config.toml
experts_per_token = 2
d_expert = 64
moe_layers = [1, 2, 3, 4, 5, 6, 7, 8, 9, 10, 11, 12, 13, 14, 15, 16, 17, 18, 19]
normalize_top_k = false
routed_scale = 1.0
balance_loss = 0.00607
balance_bias = false
norm = "layernorm"
norm_eps = 1e-05
lr = 0.00233
batch_tokens = 65536
train_tokens = 289800000
steps = 4422
dataset = "wikipedia_en"
Below are experts of layer 15 (counted from 0) of a mixture-of-experts language model. Rows are named router (the router's row for the expert), gate (a neuron's input weights, with its number), up (a neuron's input weights, with its number), down (a neuron's output weights, with its number) and show model dimensions 0-255. Each number is 50 + 12 x the weight over its row's rms, rounded and kept within 0 to 99.
After each expert's rows: "mostly gets" lists some tokens that are sent to it at least half of the time. This comes from a sample of Wikipedia text that the model never trained on.

# expert 7
router:36 42 28 43 74 43 73 39 50 38 54 46 60 39 35 57 61 44 38 62 58 31 60 55 61 28 45 45 35 51 68 51 46 59 43 30 41 59 36 45 61 68 60 44 66 68 27 32 35 40 55 56 30 46 63 44 64 29 63 58 44 51 42 50 61 49 57 55 56 45 59 49 27 38 56 65 59 46 54 65 42 39 62 52 55 40 47 69 61 40 29 55 51 74 41 35 60 54 37 56 32 66 56 71 49 81 39 58 32 58 17 50 34 46 49 59 63 33 26 55 61 38 71 42 54 66 42 61 35 59 59 61 57 60 54 69 40 41 54 59 42 51 26 52 50 62 32 22 45 47 60 38 41 44 31 58 34 34 55 49 62 47 59 47 54 61 51 42 43 61 36 58 56 40 48 47 43 56 53 51 63 47 44 44 61 70 39 48 60 66 50 58 46 53 66 46 78 54 60 39 61 71 47 61 41 48 61 52 39 34 28 33 50 67 36 40 54 48 57 50 42 77 41 39 65 51 49 31 40 66 37 40 49 58 55 53 41 74 49 37 66 62 58 49 46 48 75 41 41 42 35 45 58 38 69 48
gate0:29 46 51 52 41 47 48 50 41 55 51 34 61 61 51 54 58 70 48 51 40 47 51 42 59 25 36 62 32 42 71 47 56 55 54 72 51 32 40 54 29 59 59 28 46 81 41 45 37 48 56 58 55 52 39 60 44 63 41 21 67 68 38 48 60 29 46 36 42 47 56 69 52 53 47 39 46 55 46 41 68 59 66 48 81 41 52 45 57 69 50 24 46 42 40 38 51 55 45 36 66 48 44 78 51 56 46 77 68 79 53 33 54 42 46 54 51 58 49 56 45 48 33 30 52 51 46 43 45 34 31 56 51 65 52 41 56 46 57 58 39 63 68 37 37 57 30 34 28 64 48 64 31 37 33 60 47 50 54 54 63 66 43 43 30 54 41 45 38 60 60 64 65 35 47 47 49 67 54 19 59 50 47 59 55 52 41 39 59 53 33 39 36 56 73 35 58 57 40 58 43 46 33 43 62 54 46 47 35 50 55 44 30 53 27 58 60 47 55 39 42 70 42 57 56 45 56 64 51 52 68 37 48 66 49 54 34 56 59 66 63 53 40 68 31 72 47 38 65 59 51 52 54 21 64 78
up0:38 35 70 46 50 35 51 47 44 48 49 51 67 54 58 52 36 28 46 60 41 30 49 36 39 41 45 57 36 39 68 29 69 43 34 52 51 39 52 58 48 67 65 44 45 51 33 66 28 59 49 50 55 42 28 80 59 49 52 39 46 58 52 36 43 24 57 45 48 59 45 65 55 52 39 47 39 40 41 31 64 54 48 49 88 40 45 51 48 67 55 26 40 37 56 54 59 57 33 44 54 58 65 67 51 32 32 66 55 63 48 33 62 48 41 63 64 53 38 60 41 40 61 54 51 49 41 53 36 39 34 63 56 58 37 34 48 31 41 55 45 66 44 50 54 70 40 27 31 66 59 58 52 57 23 58 56 56 49 82 52 63 72 50 43 49 68 57 44 43 63 40 64 35 54 49 50 62 48 31 34 60 23 50 47 45 40 34 66 55 40 61 43 46 59 44 70 62 42 58 48 75 50 53 54 46 56 44 38 56 46 58 31 62 50 52 66 32 44 44 47 48 47 52 62 50 44 61 44 61 53 32 33 62 45 55 48 51 58 35 78 47 44 52 22 67 53 51 73 68 26 69 40 27 52 71
down0:73 23 39 39 55 41 47 44 65 35 59 49 49 59 49 61 37 40 30 62 81 34 57 54 53 46 47 36 42 41 51 41 60 11 65 46 39 45 68 41 71 46 59 49 73 48 41 58 50 41 55 47 64 50 25 44 44 56 60 44 48 58 56 62 38 64 87 48 32 45 65 61 42 41 43 75 63 54 46 56 59 61 25 55 28 36 51 44 50 40 45 57 70 54 33 53 49 49 63 38 32 51 47 50 45 47 65 53 59 48 55 41 43 68 50 56 39 38 64 71 75 47 49 47 47 60 46 53 43 51 60 65 70 51 39 37 77 34 40 54 69 53 43 64 60 29 53 52 46 52 48 64 68 36 33 46 58 70 67 56 47 70 52 43 54 17 48 32 53 52 62 60 47 64 38 52 66 60 62 45 43 23 45 57 49 24 54 62 58 40 35 50 67 64 54 51 62 50 51 60 40 53 58 51 61 46 35 47 61 58 41 36 54 54 54 41 59 50 31 53 67 55 56 16 52 37 63 37 51 62 51 25 65 58 40 56 40 48 35 43 49 53 55 55 49 39 45 53 35 56 39 53 21 52 45 38
mostly gets: "press", " organ", " cross", "tract", " cover", "vest"

# expert 8
router:45 38 45 45 68 68 44 45 41 38 48 45 56 50 36 46 67 56 45 65 57 33 43 51 36 59 54 50 31 45 67 52 24 60 30 41 45 57 35 04 34 58 33 57 41 40 48 41 57 51 41 72 37 42 56 18 59 46 47 63 51 65 45 51 46 61 72 33 55 54 39 41 40 64 60 49 61 48 62 63 42 52 63 49 62 51 62 75 36 54 50 56 59 56 55 59 58 55 54 47 34 49 52 47 54 46 41 43 52 59 41 39 41 56 43 55 37 27 32 58 47 40 76 50 33 56 41 75 46 32 50 58 51 57 44 55 46 58 42 48 53 39 61 48 58 65 33 51 63 37 61 54 38 32 60 41 60 26 54 59 55 53 49 50 44 45 57 72 48 23 41 60 40 44 46 45 57 44 52 59 64 40 43 42 81 43 19 64 57 62 56 51 41 50 32 71 57 73 41 65 51 46 75 74 41 67 47 48 32 44 56 33 55 30 45 30 52 51 47 50 75 62 39 59 55 73 39 77 30 52 51 41 48 50 43 44 37 76 48 38 65 74 66 50 47 48 47 54 61 53 66 50 60 54 65 44
gate0:89 40 64 66 60 51 53 38 55 60 54 57 53 41 27 51 51 61 55 48 52 37 53 30 62 45 60 31 58 13 39 53 33 37 52 49 61 39 64 41 53 49 55 34 32 57 47 59 45 41 53 54 37 42 51 32 65 37 34 32 37 55 54 45 48 60 44 43 54 61 35 45 51 39 26 70 50 60 47 45 53 61 24 38 62 48 69 43 52 30 65 56 51 53 37 70 55 80 56 49 45 60 44 57 38 54 66 70 62 60 55 51 52 51 56 32 59 54 52 53 61 56 41 30 46 53 53 52 25 39 55 57 73 56 40 59 37 38 64 47 56 62 40 34 42 58 53 53 27 62 26 62 51 36 43 34 12 63 36 53 34 56 41 54 46 39 88 51 57 57 77 59 73 22 56 49 41 51 47 42 42 58 38 55 73 59 44 61 62 37 40 49 54 52 63 47 57 40 55 64 48 50 51 56 58 49 51 52 48 62 46 59 52 63 54 67 44 38 73 37 61 48 50 38 62 78 45 48 35 53 18 49 49 32 57 52 52 40 38 53 56 46 58 63 45 54 32 56 40 70 45 62 44 48 52 39
up0:84 31 51 55 59 73 54 52 66 43 44 56 45 38 26 52 54 51 64 46 79 47 37 62 69 38 55 47 50 23 45 60 30 38 40 53 39 44 54 48 53 51 38 34 50 47 52 49 31 55 50 63 33 56 63 38 62 29 28 53 48 49 51 38 44 53 47 46 46 60 40 53 37 51 40 71 60 69 65 59 62 58 21 48 59 32 59 51 56 59 64 55 60 50 34 55 49 47 37 67 72 39 36 50 61 34 53 69 67 60 46 52 45 45 51 30 46 47 36 60 54 44 42 51 37 28 49 66 31 61 50 66 61 48 45 63 47 45 59 62 38 50 40 43 45 50 32 56 52 45 42 66 22 43 46 26 27 61 41 52 57 49 73 55 51 37 49 51 48 54 71 68 60 27 52 66 32 35 40 58 34 59 44 56 67 51 40 66 61 56 48 64 51 74 49 47 67 40 34 57 56 61 59 61 63 55 44 59 50 50 39 49 49 50 47 50 34 29 53 40 64 42 41 32 81 68 27 48 23 64 31 45 50 35 51 35 63 55 42 50 73 58 64 76 45 52 40 56 47 50 55 40 62 58 61 33
down0:63 31 52 56 59 47 47 47 32 29 19 43 59 41 53 46 72 60 61 47 56 64 53 51 38 33 27 47 26 63 44 44 61 48 76 41 49 59 57 51 51 59 58 49 70 49 28 42 44 39 46 63 68 46 60 41 40 48 57 56 54 46 44 42 37 60 53 36 81 34 55 61 54 42 51 52 39 53 58 48 38 36 70 62 27 64 39 58 43 56 49 59 58 50 20 34 42 54 56 31 65 53 38 45 48 60 46 50 57 27 42 42 48 58 65 47 59 55 41 51 51 60 57 73 30 32 64 36 68 53 76 69 36 41 46 51 25 55 55 45 76 62 39 70 47 40 50 55 53 51 64 38 60 72 69 50 49 52 60 41 51 54 71 48 36 55 58 50 51 66 31 25 38 59 63 52 70 54 69 60 56 34 57 54 34 56 52 48 69 56 41 47 59 44 44 51 57 34 58 50 48 56 64 42 59 51 51 44 47 48 43 37 54 62 69 54 52 59 41 27 53 22 33 22 49 48 64 39 62 39 57 43 70 52 64 44 73 66 33 29 66 20 44 55 48 55 30 52 53 42 49 65 33 56 48 46
mostly gets: " long", " large", " strong", " relative", " similar", " small"

# expert 26
router:76 36 50 50 40 44 32 46 43 37 49 64 62 38 49 35 30 29 67 43 34 53 52 34 55 52 56 45 58 45 42 59 63 61 44 60 34 50 78 55 44 56 39 68 52 46 50 52 27 42 59 36 50 20 26 39 46 50 55 42 59 76 56 60 74 43 44 41 46 54 46 26 41 53 31 52 34 38 57 48 52 39 39 58 48 58 51 52 59 47 44 41 52 48 37 49 54 37 73 58 34 72 65 67 69 70 50 55 58 50 57 38 55 35 37 44 59 58 40 43 38 49 79 43 57 42 61 58 59 64 45 74 47 60 40 40 33 49 44 47 35 67 36 59 58 56 63 30 53 29 31 34 44 58 28 57 36 45 39 59 27 49 66 49 69 40 61 42 52 42 71 68 42 29 71 62 47 43 35 62 42 75 49 50 58 62 66 58 60 62 65 62 45 42 72 39 52 52 44 61 65 72 50 73 48 29 40 39 37 53 57 42 41 68 55 70 51 54 43 39 58 53 51 46 44 33 34 52 61 71 51 67 46 58 55 70 46 56 35 29 51 52 48 50 43 57 34 54 39 54 47 66 65 63 42 42
gate0:35 74 92 49 51 66 61 26 39 67 48 37 50 47 77 46 59 63 51 49 36 39 34 21 30 55 67 43 57 48 43 45 49 39 55 52 68 49 59 51 74 55 54 50 48 39 60 44 49 46 66 55 49 51 58 31 55 60 56 41 42 57 53 27 51 45 50 34 40 67 53 53 46 58 43 59 49 52 63 58 41 65 45 32 46 62 45 41 50 32 66 29 41 33 49 43 62 55 32 64 57 38 38 39 60 44 38 45 27 76 54 64 50 42 64 57 52 36 75 46 31 72 44 41 57 68 40 49 68 50 35 29 51 72 64 49 66 63 36 48 57 54 43 45 75 48 47 45 57 50 68 36 33 48 33 42 27 50 41 31 38 49 52 59 37 50 66 52 39 51 44 43 30 40 57 60 60 58 33 48 64 58 34 57 59 44 49 45 37 41 21 57 43 68 50 35 44 49 36 39 30 39 45 62 57 81 63 44 57 69 63 58 53 72 41 43 45 59 50 69 54 73 38 52 40 42 47 67 49 47 31 42 37 58 52 36 48 64 41 74 33 45 47 42 40 44 42 43 41 55 48 52 49 45 53 42
up0:40 52 85 54 47 58 54 21 42 62 42 46 55 44 50 52 51 66 57 47 28 52 40 40 52 70 76 45 62 53 56 40 62 60 59 55 69 59 48 57 68 39 53 66 61 44 57 43 29 39 70 51 56 38 48 57 52 61 49 46 49 82 60 26 62 51 55 41 47 61 57 44 39 56 41 70 43 58 54 53 40 44 49 52 31 32 23 35 50 30 55 37 48 42 68 53 63 44 45 65 63 59 31 58 63 48 50 54 43 59 49 48 52 52 46 55 45 32 65 50 41 61 58 66 53 63 43 49 57 35 20 39 58 67 46 31 60 64 42 56 50 70 34 58 68 33 54 41 51 41 59 55 39 59 31 25 35 58 48 45 47 48 48 63 57 66 63 50 34 35 64 55 31 39 66 62 43 50 40 56 57 81 56 50 46 38 56 56 56 45 27 52 42 38 37 46 32 47 28 63 45 40 43 53 45 73 54 31 56 64 50 60 60 74 35 51 50 57 48 72 55 86 23 49 55 34 45 61 62 56 35 32 67 42 34 39 48 67 54 44 48 61 59 47 36 42 49 41 34 56 34 36 47 38 38 36
down0:63 36 47 42 11 41 53 34 53 40 32 65 73 54 33 66 42 51 58 43 72 72 60 66 43 62 58 50 65 51 51 42 75 53 66 39 52 39 50 51 64 44 42 72 56 27 56 51 54 31 43 51 46 51 51 51 58 39 40 65 43 63 46 42 60 71 44 53 63 49 70 46 68 67 49 61 34 65 48 61 39 44 47 34 56 41 55 40 50 31 43 48 66 58 60 61 53 39 48 46 64 75 25 58 54 46 49 45 58 39 60 32 47 47 41 56 40 51 49 00 48 50 47 46 47 57 45 41 31 71 56 61 49 48 34 39 31 43 51 53 49 42 44 32 37 32 31 59 54 52 57 50 53 59 61 50 47 25 59 62 52 38 53 64 61 44 62 50 47 67 47 71 37 46 69 68 59 47 53 57 62 57 61 41 71 62 57 43 61 38 60 49 40 70 31 41 34 49 53 42 37 55 34 65 49 54 64 46 58 58 50 43 53 55 73 43 43 26 65 57 63 46 49 27 53 37 58 47 60 60 44 45 65 61 54 46 32 53 48 32 54 42 62 48 43 54 58 46 47 51 53 37 47 35 32 38
mostly gets: " ex", "os", " San", "bl", "las", " Ex"

# expert 6
router:41 76 50 69 70 78 43 49 48 44 53 61 60 36 57 68 40 54 54 50 62 70 39 35 29 31 34 32 61 32 62 40 54 59 56 49 34 56 31 35 37 46 51 45 43 51 42 59 35 46 25 45 17 38 56 57 41 42 45 38 57 59 52 62 53 45 50 34 63 43 68 41 62 56 57 67 48 57 64 36 29 42 46 45 30 55 57 46 58 40 44 56 80 63 57 50 60 57 40 67 68 45 59 37 67 29 58 56 30 65 66 53 33 57 41 44 55 43 67 44 46 47 43 61 50 55 57 47 53 37 30 53 58 49 44 45 49 50 40 34 36 58 51 51 27 26 66 51 57 43 59 65 29 33 48 58 61 60 37 56 54 45 49 56 50 62 81 39 54 47 53 58 66 66 48 54 48 46 53 20 37 48 53 47 77 56 44 57 26 52 48 52 46 55 33 34 46 67 50 47 55 33 65 53 37 49 32 40 49 51 33 44 62 45 26 25 43 70 44 50 74 58 35 69 71 42 40 51 42 51 45 53 51 36 57 37 67 61 60 73 70 54 44 56 62 54 65 61 60 62 53 54 60 42 70 49
gate0:61 65 44 40 47 73 53 50 43 46 54 63 38 25 43 62 25 70 52 69 60 40 58 38 26 46 45 22 43 26 44 54 43 40 64 43 52 56 40 56 39 78 77 56 54 57 61 45 56 43 45 46 39 50 56 53 32 50 47 57 59 43 36 42 58 53 59 32 47 50 63 62 56 59 18 52 52 30 70 34 72 55 44 70 60 48 58 45 48 62 37 45 58 51 46 29 59 39 50 51 47 59 55 42 61 48 53 71 53 35 49 42 70 51 50 17 71 52 76 67 48 57 62 43 57 33 47 56 61 58 72 52 59 47 50 41 51 53 54 54 48 64 34 25 54 36 50 66 40 60 45 31 27 29 48 27 48 25 52 49 45 51 28 29 50 58 18 56 67 61 46 59 52 55 54 40 67 56 49 38 54 47 37 34 76 50 48 60 38 50 46 51 45 47 40 51 37 53 43 29 45 47 29 59 45 59 64 32 63 68 55 60 26 49 49 49 53 65 46 34 61 51 47 33 59 28 49 51 57 71 45 42 40 60 39 59 37 63 57 47 59 39 57 49 56 43 45 56 61 66 70 63 59 44 63 52
up0:39 54 38 47 26 62 44 41 49 37 54 64 50 48 44 63 41 44 54 50 49 35 52 30 40 44 25 48 64 31 45 48 46 60 62 57 46 55 61 50 62 64 69 61 59 42 53 43 62 42 48 49 33 30 46 55 49 58 65 59 52 25 45 60 61 47 71 44 53 46 45 57 57 64 46 40 50 53 52 42 58 42 48 68 66 60 50 18 21 51 37 39 45 60 44 52 59 42 66 46 60 46 70 62 39 66 33 74 61 45 66 32 35 45 44 46 70 64 43 35 28 63 61 44 42 56 39 54 39 51 55 43 67 50 45 29 53 36 55 50 53 86 50 32 57 24 42 60 37 71 44 65 50 30 48 32 64 49 51 59 55 46 22 67 45 43 70 51 59 59 60 85 57 60 60 58 71 70 36 43 50 70 31 39 53 54 53 68 40 47 69 48 36 49 40 46 51 62 45 34 46 56 37 65 59 59 47 24 55 75 44 47 49 47 37 35 39 48 45 61 62 53 61 51 58 32 43 54 34 72 24 60 56 41 49 48 52 41 48 35 58 45 62 74 66 36 52 55 68 45 31 49 55 53 59 50
down0:54 53 55 34 44 80 37 40 45 60 25 48 32 45 49 64 35 51 56 54 58 34 58 63 49 43 63 50 57 40 30 65 77 53 48 30 62 24 43 70 63 54 42 53 43 28 65 62 40 64 41 68 61 55 33 42 64 61 50 70 55 47 51 23 55 52 67 39 56 69 48 46 33 61 53 55 52 45 32 55 58 37 52 40 55 66 73 39 31 53 38 47 53 73 59 14 54 34 47 34 79 36 50 65 45 37 47 57 50 42 59 67 52 46 67 32 46 53 56 74 47 34 76 53 30 44 45 53 54 58 48 52 64 33 35 41 54 48 42 52 65 57 71 48 58 39 53 75 83 31 47 29 53 33 57 62 52 59 35 40 44 64 68 25 34 55 58 66 57 42 35 39 31 41 37 49 41 48 40 41 53 42 53 45 56 38 59 47 63 49 42 48 41 43 36 63 52 63 51 57 40 39 44 55 62 50 65 70 47 49 51 57 53 33 50 55 40 50 54 68 52 56 44 56 60 51 36 73 55 40 63 40 45 47 35 44 60 52 28 50 54 53 44 67 48 36 58 56 48 44 61 71 56 36 43 54
mostly gets: " re", " pre", " sub", " UTC", " water", " south"

# expert 2
router:70 33 56 31 56 23 52 51 66 56 45 43 13 28 57 51 48 40 59 32 59 45 39 53 73 57 46 54 52 36 41 51 64 60 41 51 37 44 58 57 47 71 31 33 32 40 28 46 59 63 41 50 61 41 39 60 48 51 63 59 53 68 57 60 44 49 49 69 50 70 41 46 36 41 38 48 45 39 41 57 53 42 25 56 53 40 34 28 66 56 47 48 50 56 66 72 55 51 67 75 67 62 83 69 50 42 34 31 53 47 59 52 42 40 40 44 49 42 32 39 59 66 75 35 50 53 53 69 67 34 56 45 30 51 58 52 51 40 72 48 61 63 48 55 60 42 22 43 41 39 22 44 51 42 47 58 51 47 71 64 49 53 52 60 47 63 39 44 33 46 60 50 60 45 48 58 38 34 48 62 44 65 65 41 35 51 37 37 56 45 47 55 58 22 71 69 65 66 73 54 56 61 47 52 50 46 30 67 42 47 70 46 31 44 72 51 50 53 36 43 51 41 53 59 44 68 58 46 61 36 51 63 53 43 35 50 61 66 77 37 52 50 54 54 32 40 45 50 46 61 38 39 64 43 50 59
gate0:41 47 54 64 65 48 56 43 47 58 43 57 62 32 58 32 51 24 53 35 38 24 37 50 33 46 59 61 35 54 57 39 42 52 37 44 54 64 60 52 55 55 68 44 44 56 53 51 62 57 68 44 53 46 28 38 49 53 62 69 43 46 59 32 41 56 52 59 49 70 54 48 38 33 62 37 51 62 51 57 34 61 43 68 57 52 66 45 29 47 42 71 37 69 42 41 57 50 39 46 53 41 60 35 41 51 36 51 43 64 41 53 43 63 75 43 68 41 59 44 56 32 49 46 38 52 37 54 61 46 41 30 58 27 37 50 23 57 50 44 91 58 54 59 99 43 73 66 69 54 56 50 42 59 69 41 63 58 49 58 50 63 40 59 57 32 60 79 31 42 54 42 38 45 50 66 42 48 36 53 59 66 55 53 48 41 55 42 37 43 38 55 67 55 65 43 54 52 37 55 61 38 46 63 45 56 71 55 51 59 50 56 28 54 44 58 59 56 51 61 59 68 52 38 46 51 16 52 16 47 39 54 24 61 67 37 49 60 47 45 39 56 48 57 51 29 54 41 39 28 43 71 48 44 51 57
up0:68 65 58 79 64 58 43 59 52 66 52 47 68 46 70 36 32 38 58 38 45 33 44 39 45 63 43 51 53 56 52 38 38 50 38 43 66 69 74 54 58 53 54 65 45 46 49 55 58 46 46 22 49 42 27 29 35 57 62 47 41 47 59 41 53 43 52 40 47 71 34 50 36 55 57 48 64 48 49 69 48 58 49 73 63 68 48 37 37 53 62 56 52 43 66 43 50 50 41 55 56 49 60 18 47 48 54 40 56 57 53 36 38 65 60 45 70 37 63 48 57 36 49 50 34 70 30 58 56 32 38 44 45 30 53 43 39 60 58 51 70 60 51 57 93 46 68 51 59 37 40 61 60 61 41 51 42 62 54 59 59 71 48 72 26 44 50 83 28 30 42 53 30 51 56 54 40 48 28 63 20 62 42 61 50 54 59 33 43 45 47 43 44 37 71 44 47 44 42 47 53 38 53 60 38 63 58 39 49 42 30 45 62 51 63 56 52 60 32 53 59 58 66 52 43 45 35 56 43 34 58 23 31 72 45 50 39 68 49 46 43 52 38 50 28 37 51 44 40 50 32 60 55 39 68 43
down0:43 47 54 47 54 54 58 50 47 61 09 59 62 67 35 52 65 55 48 61 66 66 43 42 65 65 51 59 47 51 32 74 46 31 32 51 43 33 50 80 27 50 22 53 40 48 41 59 56 39 52 52 60 74 37 53 39 49 24 32 44 51 50 56 67 61 31 67 46 50 45 39 59 62 56 59 67 60 50 43 48 41 31 29 58 46 56 57 72 39 62 54 54 49 48 88 47 46 36 52 34 51 58 39 43 40 56 56 46 51 59 39 56 47 55 42 66 84 31 07 57 52 56 35 38 50 46 69 59 72 68 49 41 40 37 59 54 60 48 58 59 54 53 64 61 43 63 38 44 51 39 66 60 69 59 53 47 57 49 57 42 55 41 56 26 39 45 50 58 52 62 41 48 49 69 67 63 58 34 48 44 53 44 57 52 47 36 49 55 41 41 35 64 36 23 74 59 34 53 35 70 59 43 49 57 40 53 43 45 57 53 67 59 31 43 60 59 48 31 35 52 48 49 46 48 47 59 33 72 54 57 62 30 48 36 40 59 53 50 35 42 46 52 39 36 37 44 26 50 43 33 56 63 48 64 53
mostly gets: " Love", " You", " Now", " Dead", "ny", " Kan"

# expert 24
router:61 44 81 37 65 43 47 48 66 69 67 48 37 35 50 22 65 30 44 64 67 44 42 48 70 48 70 49 64 41 61 37 60 65 56 30 45 67 65 52 61 43 49 35 54 40 54 49 33 51 42 33 76 34 45 42 56 54 49 40 53 59 60 72 30 42 57 49 64 56 75 42 25 51 42 65 51 46 41 38 65 48 55 58 69 44 27 34 56 70 47 40 31 50 67 73 42 57 59 36 39 39 58 41 51 72 37 68 52 31 50 45 51 47 37 59 41 58 52 35 59 29 51 51 52 68 52 46 48 52 65 47 63 35 35 34 70 54 29 59 52 40 43 49 30 26 37 30 60 60 58 63 58 58 50 52 62 58 44 51 58 37 36 67 53 59 63 56 46 44 50 42 58 50 47 55 28 53 48 49 19 57 28 47 61 50 57 53 57 55 33 63 57 34 76 60 42 47 59 68 56 68 38 48 60 46 49 44 36 37 44 38 58 37 62 50 49 44 60 51 47 53 50 58 38 55 37 47 40 61 33 60 41 60 54 68 52 51 57 43 58 55 63 63 37 52 69 27 44 56 31 58 28 21 57 48
gate0:52 61 32 55 55 63 52 46 39 68 60 60 50 39 66 60 57 46 58 25 58 65 11 37 41 50 68 44 31 42 53 53 48 70 50 56 55 50 42 38 50 62 52 43 31 76 46 58 48 58 40 46 46 51 60 45 68 69 42 42 46 60 57 44 43 78 40 43 13 73 39 46 42 36 49 54 39 25 50 41 36 60 59 39 40 77 47 57 44 17 50 42 69 43 40 53 53 70 41 45 51 55 57 35 46 57 69 37 61 60 65 43 60 48 41 45 46 36 42 38 74 40 57 47 35 46 53 56 69 56 54 43 47 30 47 42 31 55 51 49 73 55 46 40 61 56 73 50 52 59 46 50 33 49 48 51 45 59 57 53 48 57 60 46 56 47 48 58 40 37 69 36 45 43 23 42 36 48 37 46 50 53 54 57 48 62 63 50 60 39 61 44 63 62 49 61 49 56 52 64 54 37 43 38 55 69 67 41 53 61 62 54 45 37 77 50 35 44 44 53 32 72 35 40 62 81 60 35 37 27 41 48 43 47 48 41 55 65 65 79 79 72 54 63 64 60 38 45 56 37 50 47 68 62 41 50
up0:49 45 39 46 75 64 63 44 36 56 47 49 60 31 73 62 50 33 64 30 59 63 33 39 36 52 48 51 37 34 45 62 38 70 37 38 49 61 53 39 58 47 38 47 43 67 38 37 37 53 21 36 28 56 54 69 71 69 43 50 69 44 62 36 55 59 53 61 28 63 52 43 55 57 41 50 42 39 46 63 54 48 46 62 44 68 41 57 50 32 72 49 61 62 39 62 84 66 52 43 56 48 65 36 51 50 61 43 67 51 61 51 58 39 53 30 56 36 63 46 76 56 45 36 38 33 64 46 60 69 42 63 39 44 29 43 25 61 48 24 60 46 52 50 50 53 76 35 31 54 46 66 38 55 56 60 32 61 38 53 41 52 38 54 39 27 67 66 42 37 80 48 65 52 48 41 36 61 53 64 32 53 65 35 47 59 60 41 45 47 46 35 52 59 42 40 59 39 62 53 57 46 42 55 70 48 78 38 65 53 39 45 50 53 76 41 44 51 52 45 48 47 60 38 34 65 49 37 39 35 39 63 39 41 52 49 61 72 48 56 69 63 45 60 38 63 43 41 37 54 48 66 63 57 46 40
down0:47 44 40 59 57 66 48 38 67 43 23 53 45 53 52 50 43 53 38 53 51 56 46 45 52 72 56 43 45 51 40 61 57 60 38 44 49 61 34 50 57 21 61 36 51 61 40 64 39 56 45 75 52 60 35 58 62 53 48 60 57 64 70 52 57 43 46 43 52 68 54 63 45 59 52 55 54 50 48 66 51 44 64 55 53 48 43 44 46 48 59 50 48 60 36 68 54 38 56 37 53 67 29 72 36 51 52 52 56 60 42 32 59 37 43 34 46 62 71 00 51 51 59 47 43 65 63 51 53 39 57 46 37 42 48 68 57 33 39 47 56 39 42 54 78 49 58 56 59 54 44 76 56 25 40 54 31 59 61 49 50 41 60 59 40 44 60 64 44 61 61 61 72 20 45 68 41 26 46 59 57 47 36 38 49 43 46 52 62 52 64 19 71 55 41 64 44 41 47 40 54 46 58 47 44 33 49 51 50 50 42 42 71 54 32 26 40 54 52 62 49 41 43 21 52 54 54 49 45 53 41 39 64 61 69 51 57 58 65 37 53 41 44 44 37 53 47 62 61 58 63 31 48 40 32 56
mostly gets: "phi", " Ne", "fa", "gi", "avi", " Fi"